Experts of a small language model: vocabulary 8192.
Below are experts of layer 4 (counted from 0) of a mixture-of-experts language model. Rows are named gate (a neuron's input weights, with its number), up (a neuron's input weights, with its number) and show model dimensions 128-191. Each number is 500 + 50 x the weight over its row's rms, rounded and kept within 0 to 999. Numbers have three digits each.
Before each expert's rows: "comes after" lists some tokens at least twice as common just before its tokens as in all text; "gets" lists some tokens that make up at least twice as much of what it gets as of all text. This comes from a sample of Wikipedia text that the model never trained on. Tokens count by the router's weight.

# expert 12
comes after: " |", ".", "|", ";", " 1", " 2"
gets: "\n", ".", "\n\n", ",", " 0", " 1"
gate0:484572524474532554558570541468527436592430506441638467463531411445563477507465502438502526422556402600550431574504538553485520510519547443453459492439541482499564471540503489510484523458527475
up0:515499469636563483443486576382497555535434566599457506496609505551463502473533549500429488560543403518470534450495471546488571540419408464505414549590473464480489493541510508516465604488470537
gate1:512495443543501487581439526454569478447458522350526517490537416558510521657444531495506572469455460527576512497582464453469607437420533467546516506388565434527444476469482549474495480537507479
up1:542522514380582602485546494499524479636451502516503550507500455428583562476558470366416474528489499624504508391479570525451480543550504519474478509430449498532459491410439477577444510569526493
gate2:490583395483569490471578517407456392522546430521538493573549424501490441532548511468561551491519374520478349557501479542456552506536547497519475462539517485507497405640483565504515537567546491
up2:450538474473518513509524456594526451478539445504462555626478523482559607472464443515548552535466382466471548551417475533443404467511450480485531433568482436498495491548548377528420507431522433
gate3:495473555435545445515400539513476479473508520524570439456511487607512435514562554525501524475436600517495485597434498582490518486495504522418542486424492549502463486456465513469496443511454590
up3:483497552425546493519574511517568535517506509504432458510474517522491554592493435394555483462415511467461523470469389480503492480459535522503580533470511489417559512499593577541473525533489478
gate4:532507551474482520461497448432593499486495461578483587529474420541539469524379498551545379530383486506478450557459462499493415477406449532486584509412560547475491513489417486471503442460497514
up4:481469496563388560566499559511608538446511469466458469530561396496433435440483403552421494499488496507532468473531557430543520526467439438462539619487457482523603359508504472449508453555426481
gate5:462416538510563610500476509400513442518552387497480388491571497515536485490531505461416544531551480520484378556501459512505650481574543532502472537516508467503484449457550436525460549512527518
up5:472616452514552502549566554501539582516396551509573445514460503469539522499428398623515480466451427455482448503449479463513415447474510543530504418514475467395519535405484567519472595477537494
gate6:455475463478497498426456488478403468516475470505491494601466487461403483532539554574480477351461512553453512484507582535459468510518463509462576531490484562527463470493544514505578497526442526
up6:484451424492559525465466469506453501431536537513501532433545500508392586450537569516537377520560576434512551487581521516539520460569462485515563511504395588547546578541495421513627462565482468
gate7:500465431534443463518430563408559475515478459498568604462481500449475514478456557451495529586427477584607510497482496462468565550610614472567452458510467482471533562566464409525469582525469449
up7:589529567454461451569496589533512555453503515555480579518567527490499470561470614506566532442536538483437486481504474553480576547410487540381512530544463539482577488489520567527502499488474494
gate8:491495405513517552581485560537526441471611502407406496529564471468546488492601558506601497500534518469531504588600503461354566530481422425476449491494490418578516502466486570399435561565544449
up8:557543547551489454508441470527572528588454577509530510519561512510505525520485500464511487470475382511479458469398555507540434537515566546485566507463479544479485491577532488532538456414471468
gate9:512468522558464478451549451407548489583528483532499402463481481513524554538523520595487512489514461510475521528482437548445554440619511533510593464491495502509529490438412546439523539552456482
up9:497431557442476504463441455534475535521536454468578535531564531454472509535500481425425556457520478519447478558554468477562466392387430493597477484561467458531447502633436489531523493453446507
gate10:408445485480514423371541565519550469531505510481458484472418510495523438549433514550592559464502472493443536550505429529417496538508492430510434499498449509539480485574440578492503458443485504
up10:588532498519527526445416535377441523564439421466415605537498509522599516462545538442567450580541459502486548485519467538530562503508472435406485531492483430509502445397473509554514526489481514
gate11:485515485417521448507584562509524403610493520529440431491471470598509460477487520450624497606562464557606435577424481480539513452519471456524473456549523501515565457424461506528528497515446454
up11:485504466421557420462498569418482517508479529549545495450530452447528430504503537497545565545613522484544536571509502508554511464498510526551500517512555560520460476499399433443495386423505571
gate12:527511542441554510534544506431537463486525468551452546474403460455475414616473512544587483483488474530459495583515447635432609536572533559532504505543435549509512360496480591546529516498499540
up12:425502510537515521459446475546575501525511455451449492480490507422461455621452600508441440465479493529433500488513497487452487601568463430479553515493419497489538474545460542479545514495571491
gate13:508486555513450485474495508509512517487551547498540473412538371633504442471528577506554490532469489463500500548500478593569493542502537509494480512411525494532512543541500537489614440507542548
up13:490436524529468498499506494499469511494572523532540479490548534525573456528511398507412468381430496529489430507578497472453510518495569472486471502533577506494421440520498518431460586552414486
gate14:439487483497535539510457546518441499504567517435521452517555523513356569553533571568461551414489475512551460426501525411477534471459529503465563480532518491545526453480533460522547499491436556
up14:474480566602497531510430618495567500548425468412535477556514500490543494415469528458484502498435544454529489506539542448497563514484623532415499462474556521476543441458527532514520471394477544
gate15:394498508496450434455459505480519509448487469510577537505416510524495473562565509494442546498508468503497504476457457514522511398492561561547505505474506491546473479478505481414442456583483558
up15:541494509506477498489503482515551504569482566451525617477468508402545512474409529518427494575486524475507451492510534450471579454398551484559501460570454499481466546453496429451494587559542416
gate16:403585437527494484557424458465452478456465438538481462440469433599486448520530510623555578535475522489481483540510567475538509451444525579447524477434490534549427514458541492474541490536573466
up16:445495527507447583597429377443455405450539468475473486423434516526445485491497442462480495572547453442417524481500500464484443437442590533487494499476487465422539605497487483449419535497533536
gate17:484524429545443459487446462474496393478439476431482418515580508606526518554499485465438484475494480564493505524453481456415576487477443495529491555606443488494480463503484457552586541626478468
up17:480556481516509405525506437431467405529436601446462587396491478577516473547565539507525541471457449554473508496435555485484462362519484448524527562379526479478509403535467537512531471508484540
gate18:425442491542525494534433566446516482529401535445487460518650468500534515499551604519550504464476530552495477547488438559473570544413443465525473463519490497485416474510473506400548507563489568
up18:407457453445568444584598626485475512513563550548540566408523527548447479443469573560494570456558593513452496547517456546535429577508503437512487457557497476505574491518416532442509475507522539
gate19:483472503492460449442526468538528516534499523443392508461580434506591499607500459440482585354594380574520520506497478543444459504518473537446555570453502544472459534458415561486519462482426547
up19:462518506537570481562475532525445498578437550535509505496437484545547540489416424492479588441433433528482479497451448551475479572553484545511533496428524502479499555457551497594609596420443469
gate20:468508481531508489421489579538537465497479563525502527397489489523475499463490471492440433412498483542454514525407547548506458468513548474392598522468597549443531454570384597477497528403553481
up20:587413485501539491482514587457520562517577540563538487522537505566582364512413459516497520525454457449546485538465407515460557528443559569485450555514551511431484586451431502494450545461524530
gate21:448510500520489496448600519406518427510483443476418444599506441435517461624415524558498388434567543485495544503538474411403557523500457485416482507470467473505473445439487544511562588601529431
up21:361479521466495489556492534529529460505570387542521487594515473519541457525488431548596556515413539471504525476427442440480488508448512488507474492546577511508440452510530564491464530532507504
gate22:443424489508512494487493471463519411476524456431462460411532475604500453548547477536484502496465505537490431554492468559533579450506510448546494455469421524545418544440429473499584597468528493
up22:580515512563457528568400526446517574477511549430495459510528502483476565469455583494478402462516545498556389463490524508387509500516471468440502527596485516494504493574508568521576561476437510
gate23:517445456525462462415426428462530494514585453470541593471507423556452525539395454488548501562597452467520512606545476516526507521442536466473535426517481578506402555541488539474510501535553576
up23:489488507492460495506494526595424429469401510534398469488466504506469496548442467501518546522519534480539428490406506433446515508500517543501435596388487452411516559494449504463533556497461551
gate24:588515574485531540480463464472496435567458468489590549480516444591440464486512472548512536528577449498514556539496484463540485476454477512454517439520516518494371530473566508483501491537516529
up24:392559495422492491435520487531552473412617453495451489484603481451498542562473517446484469430519599602516539481451514474547477549422454540469445475442564550542563385502548517507477488523502550
gate25:582432496526421461536443506485411478505548497487466457515525443554412402462569486626537469511430547459530554586623545480408489483513480508454527483506540540431428528544519549471574522449552478
up25:534452558633468554540482465541410483489452443551395526478535512563568473408469496474546538487483458521528513542541492583440536503411437495425592512465438558425382499506403403447499542468531565
gate26:507468502444397462526553521524518491554469531496548468558527502505570404525481418479566650622452429568477441480448526435478573455490472583458531530507544493508617476519461532427494513413518572
up26:422493491488542458455527476524589499442564486579451577470450441461503520537491485601491509559492485580478574498510531552419546475530539472511528459453607516419550437519570546448421505495448451
gate27:480404527457521451421477456518543489526432407459492502524507480533503499506479496483498485529581415552577540530559572389393523353554481549501546476390581580533572483452422579572426405551530515
up27:487502547502504416403508438549456536386419456463533571419475503613447560512562478482447574506509484463622509566463449471507485509522501448435478491536494522501530518418390492526462514496531405
gate28:479561521514488544485562568417461468518538507516562441413390514376545526592447449509376474471348564540450384510549521517508474488578589418536595474458519465458595430481537570498505520508430503
up28:477523425445555444553534468493448434421565509509456500632448508424563486516473472451464493486492439534550448411616598556422521550565509522518507491467481392595523524497521530558489543557491378
gate29:430569502430482481427536534415488481475542471450514425520603392536548490517439540484490367466528515474473566511576580562510495446562513494426617475525493560536456505539515446518532578467485405
up29:438518467512529536531404526462506456577480493617511459537476524443511558473500521420487538520372495490488460509490436486529456450368513465560520474528516535584539488562487511501544443466423517
gate30:511479449538509385588449513445506448525493568518545444487537476570523474623462505459595461466475599451479619530571490464520549445460535563495557468505457550525501450484454466542558510497509555
up30:589453554530422550446506541566472441439514473517499525553377563544485531447494404477463576430440449472457453483553482558544515534503485501519427516489589561503562517550450520524542510494537476
gate31:507499477511472517337443546476602484492492512463510483468556472485471571489511527452535481523426536386581431472442538456410536572415547603425626477465497480482439515419498520439414524518492573
up31:439585527452492557488424487586474508511538482509459521556485463549456553468464499461502535398426551482456505529430479568514457423490383556533475439495450526600486559599518592519417413466494471
gate32:442417472481501477487430509502457443535532519483395397514499445500420465520503626541552499474533518413580488558549510487482519527476413499474582488497493495579443431536541483484566401568534550
up32:553530409444585489506520442411461489579579467438530465507537512582491393472487563496503454501563479545535489516499494500462515503525467504447476469489495565497412532436425476534501458520486364
gate33:418488470478486455391477544524451482522473462447551533488517501486571498484576479440527516555510488431474514559345517504469512552521544568478568414371497528562478508536489545404488494552546530
up33:548638462480471568584417457600492477551479452452473510433500434539516531421466509472486507491551577450531525489441481421520481518430492486471523507540513553573533556382495499531486501430528461
gate34:471483551515605506525413546506556499513362441486403473493494470469554464558440569506490503372481558484547572430562497563408595477493501534463517561469484438397475479606384548481549531570590531
up34:514448438480498432476579493511441500555521597459550495500509532514441541557631558513435497526549382470432494486429471516576496485445536552492478496514435502513498509572517484490557515560482585
gate35:522542420598504427455402422456578461526493464438536448421442452560529445393529500545533451564436530486388499445428580592476540524562456547562560454519492570564434506497529507504484518583575560
up35:501559457460428503514513534500526542553485471499449393433529513513438539501561533525478517420477548501478508640432573394573460464471567547544536467458531586501484468466508474455509430476555533
gate36:442526552557461501481463528554496467458514485534523497541470454436476426571396472518530481564609457495475497455538538463415502475544454490472492540414565544542543456575477563525427463495527514
up36:547527517567404527438484481543559540476483485543581494592461474446485553562451494537524422489447489462528617452557496563494422491508476524558509494433617500482508543561434614563536518461463425
gate37:454431519547506512417448312487545435461466473621524530437494440564462579512595433482510483410517584546591492500470547490433566482476474557522480536479569520448529504508557470591518501503557460
up37:405432419479533464567546415566487520575498534483518637481391498628522554507546523503494527380493564480476515538511559512417508501538536557512455514459574540503578507537516485512463466451527497
gate38:470490544482560513479446524500576499502607413487513363503408477509515503437481522564474482427565487445489464523491553531454488467500484584549450378572390482514613525520457430447436537540514538
up38:519516405466499507418507640483410519472473457465440493494462481485434477563441444567487369572575591497473496509545429492446468607472543530584511582549496493495364448399460497542547519534468534
gate39:529359464589505491555544454491492424442589541441480445436594456466451440609568433508472587507480401507539504454541505495434532449588629452516587514417499574595437460504562421499579526460578497
up39:576500556606555533509479565555519448483562517493498467398497503540353474594517600600480552601408560478466488461430387462535520491508465506475592486498484588451447463425456573494484447656527506
gate40:478491551483474456427460510512523466567545479500498483493513520473527457544438500474598504450540468565459507493502480530434580508409499473475556479478448481519434486514513561381548481538515478
up40:577550502466495561482453506496470564445581416496553427567502544481453464533473542458519467548446546529497460486541560447461489597456524473575443488556535497479495479449548503406518449452408634
gate41:544490527595476465441497517457514587513495542614512444590535448521437401560595454454583513517540435515512461624564485403518450427499367461528426453462447433546565492510428533417527462477501468
up41:495506598505506483492603496478516459575487527588447451560506473466559474439561481620642468513497516537515501539532510476493515501522567449511487500584483525464503647530491481568479547497449562
gate42:577515575458434480535479498549559427479502486468494377530545440492520451550507532542461520485556468482446419513471555507546461477438453556470435561511551439478451444396582387450477534481474589
up42:622527475545453559541551528443484493515431501451471489551507458448522500449571471469538527458549417575454458492556544487489499515566496568509469574375604457493523368554489453476424518534523505
gate43:517499499425442534452509406463559461522515431558533479531479387594477516488569576545509438458510462457459429496429460592444520532559441450430522461484454482625498565477555418546426562499507589
up43:551580473483527490542454481466396392544495487497492555550506570519498486472434500392399498440458471487596466477491578538486383400565499507570514398487517462464571531557505561445548451454413462
gate44:477503512486482423512420504414494537610490439409554485485417473627395536545502546516454513509517527514505447520502492492466575406509448536585444498383466528529466430468486466517595515509520513
up44:479521496546520483467499563464467414527551430446512541489538510582495468505481460533442532452555473527572475458510475592479512467465483483541435536474450504500581500531506475544512445504414563
gate45:605512473457463581564566502416530414528492422528418429494507479499534379502516502558517549458513441565567427458567505603429450440485553468441474561505498456527525461447482579503494510508541534
up45:445468449391390583476554453563559538570564465517522534581550455473520476554498384574539521559588515524497526440562535637502605519462465480424600538427477496463484467427441502522510475375534540
gate46:535514524505486499537439529364450481524439524502554573420533483471429498503509471467491509531543523456545470393552440540489507526528543507445487548499471540511524477435474433536537529598478552
up46:541573463554531497537439477440423518461551522505523410457508493511534510463528527474555456594508463499355392537602521535515501461536488548501477483443586482559543421583470589425492377456421583
gate47:496453457482487456509485464451575453493450481432488504519538414521432529561510542557532553457598533562594503519509548510491616462571504469542466493595434469565432438513458437471467534531514448
up47:493576463485567466510459446511512527441527473581472508523578497493454503501449465413414334674543568482474581401445522507467528490497498497519551553469490637454420573536543525597462524498552528
gate48:409493498489536488574525577385383438497388528457454416522474447487523532490490570533559551528450491527503562539497560601453442509526473526450576526514471550580555494500556529504542420482413499
up48:532546484489526557475430504570511422489437508535446504502446514531467506579496524504489569525557454611503442405419514398431594557563506473540581471542510539560599467449434466474563421373473561